{
  "num_hidden_layers": 10,
  "hidden_size": 192,
  "n_experts": 32,
  "experts_per_token": 1,
  "d_expert": 224,
  "d_shared_expert": 0,
  "hidden_act": "swiglu",
  "moe_layers": [0, 1, 2, 3, 4, 5, 6, 7, 8, 9],
  "router_score": "sigmoid",
  "normalize_top_k": false,
  "routed_scale": 2.0,
  "balance_loss": 0.00323,
  "balance_bias": false,
  "router_noise": 0.3,
  "router_bias": true,
  "init_std_router": 0.0367,
  "lr_router": 0.00108,
  "num_attention_heads": 6,
  "num_key_value_heads": 6,
  "head_dim": 32,
  "vocab_size": 14831,
  "norm": "rmsnorm",
  "norm_place": "pre",
  "norm_eps": 1e-05,
  "positions": "rope",
  "rope_theta": 10000.0,
  "rope_fraction": 1.0,
  "qk_norm": false,
  "attn_scale": 0.177,
  "tie_word_embeddings": false,
  "parallel_block": false,
  "init": "uniform",
  "init_std_qkv": 0.0361,
  "init_std_o": 0.00807,
  "init_std_up": 0.0361,
  "init_std_down": 0.00807,
  "optimizer": "soap_variant",
  "learning_rate": 0.00423,
  "lr_mult_qkv": 0.5,
  "beta1": 0.95,
  "beta2": 0.98,
  "lr_head": 0.0085,
  "max_grad_norm": 1.0,
  "warmup_steps": 200,
  "schedule": "wsd",
  "decay_fraction": 0.714,
  "decay_shape": "cos",
  "final_lr_fraction": 0.05,
  "batch_tokens": 65536,
  "max_seq_len": 1024,
  "doc_mask": false,
  "train_tokens": 357200000,
  "max_steps": 5451,
  "dataset": "wikipedia_en"
}
Below are experts of layer 2 (counted from 0) of a mixture-of-experts language model. Rows are named router (the router's row for the expert), down (a neuron's output weights, with its number) and show model dimensions 0-191. Each number is 200 + 40 x the weight over its row's rms, rounded and kept within 0 to 999.
Before each expert's rows: "raises" lists some tokens whose logits its average output raises strongly, later layers aside. This comes from a sample of Wikipedia text that the model never trained on.

# expert 25
raises: ",", "a", ";", "on", " I", "."
router,203,195,144,198,167,280,82,209,216,245,206,223,226,172,198,177,170,247,130,203,216,214,247,166,213,204,129,212,149,150,247,215,234,197,259,156,164,248,263,270,231,275,136,266,169,257,201,203,146,150,284,182,196,206,167,229,236,167,162,185,186,255,231,223,184,132,168,208,155,264,276,225,230,189,198,226,188,217,144,177,213,215,214,254,129,163,199,203,198,215,264,141,176,166,188,150,226,280,240,152,205,206,160,177,221,217,214,267,171,247,213,249,203,195,228,171,147,184,227,187,246,194,155,184,165,146,192,189,157,198,218,183,248,258,167,140,129,223,286,163,179,197,251,188,172,170,137,191,168,211,141,171,158,214,156,170,181,205,179,141,182,230,145,146,203,186,236,127,235,151,177,185,137,189,184,195,206,197,283,215,247,169,165,208,204,235,215,165,218,270,315,200
down0,176,231,231,200,168,236,188,233,236,206,143,166,231,299,198,197,221,245,141,163,194,259,209,190,270,215,162,267,194,202,196,157,191,258,193,217,203,183,153,243,217,175,191,165,141,111,136,185,196,172,239,188,141,164,230,194,266,128,228,145,256,110,135,210,111,220,254,188,136,174,149,253,266,207,157,152,170,249,232,163,278,219,260,153,218,304,258,170,229,243,243,256,213,255,252,208,224,180,214,198,186,262,224,228,202,208,190,190,146,191,199,211,207,299,250,231,132,258,223,168,221,182,118,171,218,152,158,222,171,154,176,187,132,127,226,217,201,171,222,146,231,171,189,199,189,196,232,263,165,186,231,154,223,183,151,222,241,183,190,195,241,218,177,170,210,145,198,255,225,193,204,141,215,273,217,257,179,189,181,215,224,201,186,270,279,213,214,196,189,218,239,208
down1,190,246,266,238,215,214,240,244,199,200,239,182,198,264,218,257,184,203,134,196,177,217,258,246,194,164,187,180,178,149,219,160,252,137,223,178,252,173,206,220,143,217,191,131,206,197,130,179,271,215,226,193,158,182,170,189,243,205,173,159,263,207,218,212,143,162,137,222,174,137,203,250,233,217,204,230,206,251,241,218,234,171,157,194,258,246,146,197,214,185,247,198,162,181,202,163,177,245,287,190,210,257,169,255,147,214,264,232,207,228,175,279,214,251,170,210,210,194,167,149,296,230,157,218,248,190,223,250,103,221,189,215,106,166,184,186,154,304,164,170,208,170,218,149,141,207,189,200,100,267,219,210,199,224,202,232,229,203,160,247,234,157,218,187,163,107,205,255,199,235,261,225,183,266,266,191,221,158,129,178,190,129,192,228,245,102,158,194,192,164,221,193
down2,249,213,240,259,252,202,171,184,155,144,210,194,226,229,242,184,192,226,193,119,214,206,176,107,199,216,114,198,207,246,91,229,205,190,174,164,179,157,243,220,61,252,210,141,160,208,191,213,167,248,228,193,234,201,236,249,186,197,88,247,155,115,134,256,184,173,238,247,139,232,205,212,213,207,191,231,178,184,196,145,159,203,201,231,245,223,163,211,218,153,229,189,211,155,266,219,182,189,205,255,235,204,137,265,200,227,191,198,190,121,237,231,198,160,203,230,212,155,218,189,223,174,150,143,225,195,221,197,132,194,242,232,187,228,168,196,213,197,260,122,262,224,161,164,193,185,162,210,222,221,195,179,185,128,146,200,264,198,245,219,171,238,238,172,258,214,124,254,235,310,201,185,168,247,217,211,170,223,184,234,224,251,109,211,171,245,290,233,188,215,209,203
down3,166,157,203,276,101,205,185,192,185,235,225,154,252,215,196,187,246,239,205,194,202,160,190,299,222,214,159,152,187,158,218,161,200,201,161,227,224,241,126,172,143,92,198,201,237,195,133,193,132,147,187,180,232,225,158,205,180,211,212,253,171,230,145,194,154,233,207,232,232,209,258,178,137,162,232,277,176,201,192,200,197,252,158,218,249,184,172,127,190,227,277,226,189,231,189,154,228,163,305,151,210,218,180,208,180,220,248,216,175,190,247,270,174,229,118,211,242,195,234,204,146,194,244,215,186,218,170,187,139,255,308,198,197,257,204,168,185,152,181,188,199,189,248,264,179,186,161,155,118,209,286,194,107,198,200,159,239,213,155,177,237,215,195,201,228,223,216,147,181,234,227,178,211,153,142,197,236,189,270,210,233,220,188,117,294,188,186,249,257,264,221,194

# expert 26
raises: ",", "ic", " or", "a", "ific", " and"
router,194,201,156,190,175,276,97,206,226,256,213,221,224,188,203,174,167,234,119,210,221,202,245,162,227,205,147,200,147,147,251,225,221,203,268,165,148,245,259,275,239,266,144,243,184,236,212,212,147,145,272,185,189,216,150,242,259,172,186,172,178,250,250,216,185,116,186,217,149,272,272,222,234,188,182,226,188,205,161,171,209,215,205,239,113,159,181,203,195,210,289,155,172,156,192,157,235,267,245,144,196,195,155,187,210,211,218,268,187,220,230,269,200,188,220,167,145,188,234,170,243,210,156,170,156,169,181,188,167,202,218,184,251,272,172,155,129,224,291,152,167,199,245,175,180,179,138,195,156,209,148,178,150,230,161,159,191,193,187,151,179,216,130,150,192,187,229,133,229,164,175,167,122,178,172,182,218,183,277,196,253,163,169,204,210,238,221,184,225,264,300,207
down8,249,210,169,134,224,228,157,185,272,182,222,170,140,158,113,269,180,239,196,191,186,227,243,249,171,216,215,153,211,185,224,212,190,168,245,275,113,166,249,227,207,202,141,150,188,128,225,174,170,189,182,202,196,188,200,228,168,283,195,162,221,192,172,217,199,230,230,216,203,110,174,178,180,189,97,245,166,202,157,189,175,208,166,169,178,121,238,278,172,193,180,232,206,170,150,201,173,181,266,217,204,198,208,203,128,169,244,284,210,266,185,234,205,171,259,225,168,163,138,267,150,211,191,239,214,152,104,226,212,194,178,202,110,198,220,210,195,214,151,164,210,170,193,204,164,234,140,323,265,164,253,195,188,184,219,172,242,222,241,211,260,191,247,163,223,191,222,237,144,203,271,213,246,161,193,249,245,239,227,117,173,158,196,258,142,209,198,180,256,268,225,227
down9,269,232,226,174,151,154,223,164,206,142,110,182,179,210,196,230,159,231,232,185,230,254,182,145,182,248,216,265,186,184,210,205,184,157,178,258,211,138,111,170,187,243,180,204,231,215,202,200,236,249,185,172,220,222,171,213,196,171,218,163,215,188,247,200,187,273,143,210,127,207,169,149,175,108,127,198,200,250,299,146,222,229,226,283,204,201,128,261,182,239,148,197,207,246,207,198,211,183,192,125,192,170,176,212,239,238,179,194,137,211,255,162,207,177,188,207,171,162,166,165,191,203,175,207,269,205,188,154,304,125,177,235,189,191,230,187,179,273,150,160,161,166,239,224,215,236,185,97,201,213,180,172,195,230,182,227,120,221,188,147,189,78,241,224,121,233,198,224,181,197,216,210,318,159,265,187,225,210,241,230,240,232,196,203,242,228,278,162,183,217,200,182
down10,182,203,224,177,247,210,240,222,222,270,221,146,173,184,306,169,238,232,154,206,195,219,207,217,204,266,249,185,127,239,157,196,239,154,278,164,211,249,195,169,269,217,182,204,163,168,167,162,248,191,251,176,220,210,228,218,199,179,220,244,159,155,255,197,159,255,192,173,230,224,157,121,213,232,183,138,226,198,202,224,197,167,242,279,153,209,188,161,182,131,208,222,204,173,180,209,178,193,222,152,191,226,161,301,198,244,222,128,189,204,223,231,176,222,311,230,184,252,298,175,181,124,195,167,194,191,176,210,133,217,147,161,117,227,172,237,189,178,204,132,246,221,117,165,127,144,209,116,238,218,154,264,166,172,213,140,174,142,197,205,218,159,219,280,186,196,248,270,196,177,193,204,90,197,197,137,189,232,230,225,192,164,224,146,246,235,182,184,207,214,242,233
down11,245,226,184,187,166,213,231,198,198,277,124,222,179,224,219,214,235,241,134,180,193,122,114,209,158,195,242,208,154,202,222,237,164,133,207,210,206,203,110,197,153,155,143,207,194,154,245,205,129,205,200,232,191,125,119,211,143,213,194,225,206,185,187,192,263,165,183,226,184,120,187,119,175,247,188,287,235,246,159,206,147,183,235,240,196,212,200,154,183,213,256,114,171,156,238,230,190,208,187,231,176,190,193,184,142,169,265,109,187,244,189,212,152,134,214,182,276,146,161,177,261,182,153,213,193,229,159,235,264,174,159,207,109,265,182,167,135,222,177,193,163,182,177,185,229,161,196,217,198,217,145,171,158,188,226,185,207,265,161,193,184,230,242,110,163,256,264,200,180,186,237,204,101,204,134,211,232,144,198,187,221,194,178,153,141,235,183,178,159,214,129,157

# expert 0
raises: " ", " a", ",", " the", " and", " or"
router,203,224,204,226,167,275,139,233,191,287,219,236,234,173,216,193,183,225,135,209,208,187,254,146,223,231,147,212,188,140,234,202,224,183,264,154,180,214,239,245,281,233,137,243,157,213,212,209,132,150,258,172,166,249,139,230,256,191,170,175,213,225,209,205,180,137,128,206,213,238,262,194,223,157,171,243,168,238,140,153,184,183,227,234,105,165,201,165,206,204,241,148,148,205,195,166,267,266,260,178,166,251,143,187,169,245,225,252,117,234,241,259,187,169,222,209,133,225,240,197,244,246,187,170,163,177,217,187,213,220,193,175,229,307,176,143,165,231,257,180,177,246,190,196,142,247,130,211,203,190,130,176,179,211,184,164,205,245,169,133,194,234,120,201,224,240,222,169,239,201,188,165,156,157,169,153,218,162,265,139,244,128,218,206,262,250,188,243,221,260,241,197
down4,200,182,185,209,180,171,152,218,277,199,174,183,182,166,259,197,239,122,205,158,196,222,273,211,129,208,258,263,195,199,219,158,142,199,200,233,273,243,257,261,198,204,205,209,182,234,216,212,209,191,270,179,213,227,176,196,195,246,215,151,248,196,247,217,234,172,154,215,259,194,265,183,278,203,194,133,250,187,206,157,239,92,227,208,219,218,294,200,201,167,133,188,150,261,116,191,202,199,274,162,178,227,176,159,187,230,277,164,268,193,200,132,156,201,231,212,130,207,262,184,254,144,187,244,189,179,215,202,159,230,159,173,191,294,192,186,237,229,267,209,216,232,167,202,171,165,219,141,215,142,152,160,183,193,216,208,184,177,167,210,225,248,130,167,206,239,167,229,154,182,228,187,126,193,169,163,173,231,180,130,205,147,175,278,213,145,204,294,184,293,138,224
down5,184,222,242,147,224,285,226,229,156,212,171,258,266,224,158,276,90,138,142,222,207,193,246,198,180,156,152,279,153,191,187,207,169,246,194,188,119,154,211,285,236,216,179,272,125,216,172,171,198,199,240,199,145,206,168,260,244,196,195,194,205,139,173,260,242,212,151,256,221,87,141,266,149,221,208,183,223,213,231,219,257,171,206,226,223,214,186,242,153,149,283,172,250,197,214,165,219,151,196,127,159,221,230,196,274,136,221,149,201,150,186,164,200,166,239,186,149,156,223,170,219,183,211,231,241,194,211,211,222,140,244,195,185,275,147,171,251,129,216,237,188,128,217,240,173,185,225,200,222,168,113,172,189,214,257,165,212,199,188,163,187,207,230,199,198,210,203,263,136,202,161,222,191,261,165,147,231,197,143,168,216,214,148,190,269,165,229,243,203,183,188,226
down6,160,247,128,182,172,251,218,212,198,171,200,225,248,220,228,254,208,146,178,156,156,246,166,204,181,136,268,156,163,261,156,228,203,249,134,170,263,296,129,157,234,167,181,155,199,191,235,244,208,213,206,239,235,183,148,140,160,228,246,261,213,159,227,159,189,203,229,225,185,190,122,205,193,203,226,253,223,118,162,182,174,179,267,160,240,143,227,225,167,229,183,215,191,141,228,95,244,238,166,191,219,236,284,152,258,235,214,188,170,245,267,213,218,223,213,159,182,164,215,203,231,209,219,250,234,138,161,244,238,198,222,175,230,209,149,194,131,201,186,216,135,233,246,169,120,182,254,159,232,170,203,184,177,177,211,145,153,174,173,226,263,187,179,232,105,237,180,197,184,186,229,215,190,280,244,194,171,202,210,299,192,202,218,243,194,184,264,183,146,102,262,205
down7,154,200,221,210,231,214,198,270,133,183,143,192,262,148,152,260,217,171,175,179,198,190,196,144,165,234,192,252,175,210,229,228,201,178,276,223,228,187,253,224,203,196,260,210,149,159,220,127,247,161,165,189,256,246,206,191,237,186,210,194,174,238,185,192,161,243,173,162,183,153,123,174,163,174,219,190,193,173,131,181,233,246,164,217,208,239,152,218,230,245,114,162,85,179,268,124,264,207,170,249,328,174,197,227,175,225,115,167,210,176,177,178,199,185,195,201,212,158,289,195,201,227,210,236,167,248,184,207,305,200,173,179,226,304,207,209,203,203,272,291,186,170,226,160,219,178,216,173,168,221,255,200,227,164,181,206,237,183,141,222,129,127,241,260,252,227,216,225,147,222,176,204,210,202,141,217,191,183,264,249,259,180,202,236,258,216,218,200,214,139,180,245